Weights of a small mixture-of-experts language model, trained from scratch on English Wikipedia.
Size: 11 layers, width 128, vocabulary 8192, 25.9M parameters.
Training: a variant of SOAP for the experts, 456M tokens, 9370 steps.
Below are experts of layer 8 (counted from 0) of a mixture-of-experts language model. Rows are named router (the router's row for the expert), gate (a neuron's input weights, with its number), up (a neuron's input weights, with its number) and show model dimensions 0-127. Each number is 128 + 24 x the weight over its row's rms, rounded and kept within 0 to 255. Numbers have three digits each.
After each expert's rows: a language model's description of what the expert responds to; "mostly gets" lists some tokens that are sent to it at least half of the time. This comes from a sample of Wikipedia text that the model never trained on.

# expert 54
router:110125143104136150114124119112134099159106096086146153111137091125111126144152069137112156158113089167121125131092109130102104084152136130141116099139169127096111162149103139139115132100141131120086150095143107110124129151179113141120150138092196147101126147158158150095110158105126127105145095130116164131137117140134081136062112152161108145155129096126135117121161093113126107126164
gate0:108126145100158143121141143122155122143094169115152160123127141129111122112106108170187104156157129127161123147122169200112125151099178130165107130151114129155153153164140087133089140113119167117090148172134112136102124142119090157132130121110147126155131095098127144103093165110124141113133133113162151160095121114108097141155153129147136115095110164114160110128185129107131116145159
up0:146126132140141126120185099185123123086169155146142116135120147122120154110156106102082091140115127120119123127118150150152120139140142113170155125120144155147148129128105114124173088123122084114143095130127107132123119139144141099168141129143124152155179132158107106079169121125102117079137089164152102144128084087123158085112105120126095149145153119118107153121125189109135153110162
Second piece of words starting with b, c or cl, especially 'ar' and 'bor': cl-ar-inet, cat-ar-acts, mus-eum, br-ackets.
mostly gets: "bor", "cl", "north", "Tran", "guitar", "cy"

# expert 20
router:118144067155130141138137113099096128137104164141149114099085124118174141149158086079129140090140125146121109089127156104142143150116112135137153125116114177164161127135098128136114129118141134141178131132167167149106109092110105084137082157135134180145103073108117152135132151135108117121162148134137157109142136083104151116141131134106125100114111156104155131129150178120148130113167
gate1:126117154146138138108097097134144072122120145117158113120118146145155123149098138120175125142130095097160112158139114085115154136148080114093130115126153155114166111160146128123099153149169101111123116114130146101140169094147161142151176135137126189151173134114163132116107109106140125122175166109081149104096152109125150145102167124151128140113137165144101101167140123121161161138111
up1:103137104112091123107120138150137145138178156112193089157086113131127146124141085145107103128102126115124166165140156078115111150134128131135140151182136097127111093124143106106173131115113153160129100089090129169124121123147096126128124149084127129122100170124126100118124121126139127085148105121156147155129114152126127168128108147098168088127115115109083114141131069095112112152114
Final pieces of surnames before a verb or dash, common surnames like Smith, Jones, and sentence-initial He or She.
mostly gets: "He ", "Williams ", "Smith ", "Jones ", "ez ", "She "

# expert 18
router:177099140161147103128112126195126118128108132154136151101141138155143148132098104138119155152126144169143102154104091124103163102151170133164116117102140105101154121132129179206103121126145087139132096121096152138117123104149115112094115136108147101129151105088141151112118093122138154130130096153131134110126128129121089104144153131117143110143094101121132148143115178070149156159102
gate0:083064148125136187139125137129115069164142129096118179143133137143112158184150131110136107123104172142174140128127129091080119139156132149123146155095154112110140149116139137140109100114133136096158152109136177133113106129125131096137164152143110154102135131111095136123107152141157143147156095159111099132136113135171118113126140122129069141141159100154142156135140113097137114102096
up0:137126103151087144112110120129109120168152156128146147134153164100123171111170126158101163141090128160129117155123150173111115119140166112164129123123125074128085137114172135164111151076115164116142084117160166073087121103114109135098132127143130115105187157112136134147157098135131103135135114154137096137143096110164141112097124168160093119127100129147131135122111146126108139152123
Single consonant pieces inside Slavic, Baltic and Indian names, such as d, j, r, zh, č, ć (Dubrov-n-ik, Shiv-d-asani, D-zh-ambazov).
mostly gets: "d", "j", "r", "zh", "č", "ž"

# expert 1
router:101130145150100131122162133121119119120087128136145132119118137092103141093160142127117112120106154108126106093095119158102114153128180117150137143073166126126120108101101148194134150136146140156164156120143119107150152156105132135115137112099168125154125137101097187096155076099123134166133157088121116168116121109133166129110145098123111170122111096138137158077170112110115145154133
gate1:107111154104089121133122161156145137131096113148115132123109114136107137144129114085113125128081164091114092093131141145183091061124152103132121131082129146106125126113129140128138111112115151162139161151140104098142139127125126140122154125119151105162089136178120138116102096130153079139161112141097107137074110107142101145155087154099125093118156089124146139148123129161139173090164
up1:131151150111138110145110150137131128132098136136110144119084106142122122115138116155141121118102117108105106103082109112128158074146116139162121163112139073155145170135168102143103139094129127123105088117097074090120085145138127118112173104107108108093090079167154142102135096129121119112131171090088123150140125125135133144140134132087107149119133116079128180136102152115105170109138
Opening pieces or whole short forms of given names in lists, tables and credits, such as Br(endan), Chris, Marc(us), Cl(aude).
mostly gets: "Chris ", "Andr", "Eric ", "Peter ", "Matt ", "Br"

# expert 15
router:154153106169100093127128129119137157119104171136098121107105142155158155098132092132114102103154112153148159123128156130096173155140090151106089162147117132148157119134122104122101134114122146119137136097153104151104081127139151112122080105101150156158142076141112091107101093172120125145127139109167127072134109103109160167101139101108113126138124149086126143089121174122129106120127
gate1:142125116149108160075145136120112133129154152095133157150122081114114105082133090146088121108148129166114129134112156169126122074123124109128116126169121095120152136098147135101111121155120141146124141138122111105093161169149128159075121118138208132163089106111122119102156111120159149104086136111093119139130123090081108115150100116146158115138109092126128116122140153140114139116079
up1:115136152120123106104127182132096142138107118140170086141161088147123108132118141102148117093167144114111167101130138182109114123119152133131114132095108119171160157117111109114109101122085144141140150157140128068159107147189124160104147141131183123138117103138138139135165122111087117110152121126089128121103111081095114146165136116098086108123163176124129120105120142113106115110130
Forms of be (was, is, were, been, being) after a subject and before a participle, as in plan was dropped.
mostly gets: "been ", "being ", "was ", "were ", "originally ", "be "

# expert 2
router:126117160089159125110074141105138138141130133079192142106141140127129142167137160108125176124082136117149102131153179140153107135120086119108147125118107086089115118141185102130161170120150166135126140126167137129117151109099140152156135153108115133130159178140107101134140127085091097160116164136131093128105120120134094119115154144127138144092160157121122111138127106171131127115138
gate1:151140120144151130111119132114068148149134088152151155123116135100158084146127150126139108139118117144123105118138142114184145147132139136171126154132128146085106114129122108133149158110138181110166145096135122162132105089109164087094133122120099109148154132148132113098140134106093141156097160124107116150181143151198141102113101088116162108089170138136147129157139145108101094114149
up1:112105129098100109161132136159143098126111140118113093148103123154087147140126124131122128140115145110139142145098098138103102104149107128091144148155162100128124059121112154129124112141151146175090104161136135116101154143128098135164163091123158101140095142124100126148115072130123138104118080127127125117091126163069152153122131145121113172179071106118089111143130126137161120150100
Tokens in sports results and event names, such as years, distances, and the s of Men's/Women's, e.g. 200m, UEFA, Olympic.
mostly gets: "Super ", "Olympic ", "UEFA ", "NCAA ", "200", "FIFA "

# expert 46
router:121145124144130144132138100101127104148085161174149095163107087119099141167142169114153131152161166111141069168113122115158084152129113123146167109119124132143127108130156135108156107113134116158068154103153117166110107084144142097166097140164142096117109106101127119150088121128116149103129131134155131127116152077125147136135148138125165106094119149146101115165142100137127131117084
gate1:139119134118191110144139122184124138113154072122116165131139074142114142132155159101144122159088097110105135160118114149140125113092121156158153132155159111093102150134130104112181158131134127070123094148136150163103115090150138117114116162108132081120141125113147151120137126113131112171130115158134152135144149113118119096093147148140150150110112152127094136129162107080109163099098
up1:109117134137132108156165179151177101151122136127099098093102135118124148127117097194118095140157176150117144130135090148159124107127109120141137140104097135124128063113149105138151132114132163115122147138117130131152148165116134104100124137133142150126139127162156164154135144143136164117126158143125098146174117134087160158103135128106077156158171165108126079172123147112154121149108
Final pieces of words inside award, institution and job names, like Pulitz-er Prize, Nob-el Prize, Appell-ate Court, carp-enter.
mostly gets: "ulty ", "elle ", "ador ", "Affairs ", "itors ", "ee "

# expert 29
router:163117121163106150104137090131143154131127162153109119132143099131156102142112101122125132116135157090125161116103141106123134134188089142155126100114120140145085109150114175104136151093173145169114112097108145123169132098088141096143126179172104143109103100123124128168157145125139128102140154141153136093123118149107131144149129166163119112126122170099117113183162146107109139109085
gate1:130144119118165117127125112071128145161145114127114124146118103116161159097072078146120129115144123106146147148142121135127152078108093140170140149077089127108147105139074137102128094105125103135131128134135152091095145130140150092105089147121128134168091132134152121152137165138041146128146144136133107110137154112110113096092114112150127143154121156133097154105096101102140109125108
up1:110099070154118125122111088112123116143118139129108137118146083120114152090137099106118153118147110121136081100136124115126137152165091129145146129087121146105106128101089182112149116152142100152146138112132148116131115158149149114104099189135141121167111145135166138158135174102074157147152135098130123153118151126110091101119117162135185113104105161131144130156116082127146128105085
Final pieces of foreign place and personal names before a generic word like Prefecture, River, Creek, Avenue, such as Chiba, Tokushima.
mostly gets: "Creek ", "sky ", "burg ", "Avenue ", "ville ", "ada "

# expert 36
router:131117146130130151089121156160144092148133111135134110154142081165146147155113151120158115147128128162130124152120105157101106109161091135133128066125169141053128187103156134132100134106145132161117137137118139090121114130166075112111095087119143110119113135137121125094131091145097153085155110132112121142144111122135091094104109139096131143161098130116153115130126128138080144079145
gate0:114144140127184152170152128118152129154097134117118115118123128157146128130147115169123149139140166136118099104152112136095149122171150145112119124141132134096121109095113091163114101132130134076094115063114167121153110139133135116117131100135114133125129159125122139138118159136125173129138155103099141182165102127098104118117115158067167202135162162104125138123142130137178105153144
up0:117156111102116120169104145097121121184160135136096114087096111098104161155168130144125099134113163105147114164110084166130088118103135121125128130107118140096136138141154171131132123149097138122147122101122111133177080099117069153099139153146134106124089121111119121110102098089117143136101125170122141082148147157094112142107141153103101116114169123145117137141080101108136102112145
Vowel-consonant pieces in the middle of long Latinate words, like tempor-ar-ily, Sacram-en-to, ext-inc-tion, sus-cep-tibility.
mostly gets: "ocr", "tiv", "fra", "Arthropoda", "crip", "xim"

# expert 42
router:114085081156121132155114157171152119133143156149139147091130130157111135179098131127141122139132108089135100141141111163101137172095106092177052154106138102130103125122121127151114163116138169177096094112120162125102117150119125126109129154167122080096141121132113133157140121107120107119135093123097172130166154154138126124081155101140132118125146147124134100128127146125124128080137
gate1:102103105105135125145149125088111118140152122136140132094154106123105122149099122115161111135154109140102122091131131159171100150146134116148112136147095129116101154134138187146112110080077116111099167165158132133158125152150116092127139074158116115152103110090090147099110074097117097103154108104143157112113158129108154117129146116184130113138109132134145086135118099131075106134148
up1:130095132131139123133096093152123148148147103125139141081126124113098121145111145105090123146156152123150101149143180139087129170134131166134152134150120165153131067107134137141090103113155126150174124107145114118123158107086113114194161145108112169131150154102155132125092137137131102122147071117129067124107084160113140091138119107117139114123102111129131126108090148115141088108122
Accented or non-Latin letters and nearby pieces in Czech, Polish, Greek, Turkish or Japanese names, such as ě, ę, ó, ł, ı, ō.
mostly gets: "MPC ", "ó", "ă", "ü", "ı", "ō"

# expert 39
router:167137142150171133111111117137123146119097150149167125130142123127087087181178154149128170116132128115153122130113101113198151148143084101110124123147142139119094105141175115092152135071140131149092128115153109173128118116168114130134119139143121121119142103134108121101177093138099142092149109168138134151134142158105095108132124125170101140097112108129100156162123118130083139140121
gate0:147124126133115134176105105124126146080127118095157166132124146132142143141093114099175124132138099169126172139090107101151188149136132116105175125152128113112130106155166121153108098095134140129120136111140112104106102099151098144122134109120142122070144147110156142151131123142148095126199096141165179132142150154111102118115112092134117098123106121130081149108122086111126085118118
up0:124117117100139106080090138138142128182095125164126112139128136142159139175111112194070140140103170111128119142118111179082097115091134160095103151149129152155097164087129113136118117133116124115140135134120092130165148139124112104146126141126135124093133165116152112122119123130137118177106115112136112130114089120110109143162102174133130164126120128189128093119127161151140171154131
Hyphens and adjective endings inside compound names, often military, such as Austro-Hungarian, Grenadier-Regiment, German-occupied, Artillery, Infantry.
mostly gets: "Infantry ", "tillery ", "sian ", "newly ", "-", "anian "

# expert 35
router:121128077112089121144151073140133168139144147128183140118086131105151093120129142150115142135109106104137162117135114101121150138106146107083136153100124172151136115148123138122110131130096151129159147158141158167116121090087131135149084141108160143170069146134101133116091101134107153121111139092153139158126144089149155167092127133131107120108147157104121092114124125124102092095162
gate1:117161162161117114136142088145126157143137138125111158118137123125105124092092124127139160151135126183130122121140155123095157137144131151106122111128128123165140135131088183135147116140143139129099099091113156134097098168110169141095098107158101111103161098140069128099128112111127159084137110176085106139143128141163112162104142138134157077098115173122127112092122119122079128098142
up1:142148103095104164150099181121136144124120104106117089114173078112138162166121097114125119144114126090116117138160135112142104131124128138159124183129116131078129111139125059137137123152152121147116147134095096128168166119131098114145152132100120115129140144166155127167130142177095139177095126089120136100128136142094122097126134142133105133178106087150120149160121129104169114133138
Subject pronouns, modals and infinitive to before a verb, often in quotes or speech, such as I, they, would, could, will.
mostly gets: "would ", "could ", "should ", "must ", "will ", "We "

# expert 8
router:114126109145075091110164088117107181119145162170149137107090136144164156107119083163102115087082150117162162145140168155099155143119085127113104116120135137127108110131178084107104096121126112123138145147144113121172092126158150109146145150104117149092130136121122114124129132151104148119148128149136125107110123115138173085148133109114123136153144136113141089129117181151153172120124
gate1:160155116167143136175121155086149094107119096114126120158090169129114107129056101118133084164119146129123125130114106114115103113090113115139153149122113123105140132143156111113123136155140161108115151136160140138122133113159112143143118133157113144127137126148138146106078100116160165120160098080154159104143148158134147109124110101127122159179100061117093125112151134173111109098120
up1:149169162111135116168140148109101133103156116149139058138101109134104119143140116117156118114142151128096105087131134159165112103099148111079171123108134120100142122105193133145115105168131112142110160136146123108141150144149138146110137146145129112101145107117105135118133120159178158122158137153134132164098144117165167114128128072169171153117138087167115129118134113176149132118146
Words and brackets that start an added clause or explanation mid-sentence, such as an opening parenthesis, as, like, because, whether, include.
mostly gets: "whether ", "As ", "like ", "because ", "include ", "except "

# expert 27
router:152114151136114109125150129138140088148125121120100109141126094137170131088135120142166134150128139154153115111116096170118097148115109143128076133099171153096124099087124107142089162152137102106096165105129168171175099115152085132110130116154135136140109091140138136103098111170110139093155104131105120158156099125103089127145123117126170104134171130166125130133102147123145158162083
gate1:146144112150136155130152140154144127139119110123142154167137078188127140136122118108119118124099148123050151118082136120102124153106107120112120107121109130128121075152141105146091124113106150119119132139125108085138158138124076116110139108194095106118110146086173114135111110143111139141118168116127136139124167089099115125140144173142147125102152107108155148112181131124101185107138
up1:148113073136133120142113158162164155144140143105132151119114128172088111136082129112128136085163121112123174089110099092142123108110118137098129129144134143152156096146124121157090130139096111126122151149161125117147134135159145157106162111144076129134138129101156112132130091140085115105109132165164162157121153107113161090161150136165133118120152118129161168131153133150122117188181
Inner pieces of Latinate words after prefixes like dis, in, tr, such as cep, rup, fec, ul in hauled, regulations.
mostly gets: "cep", "ul", "rup", "fec", "fer", "ect"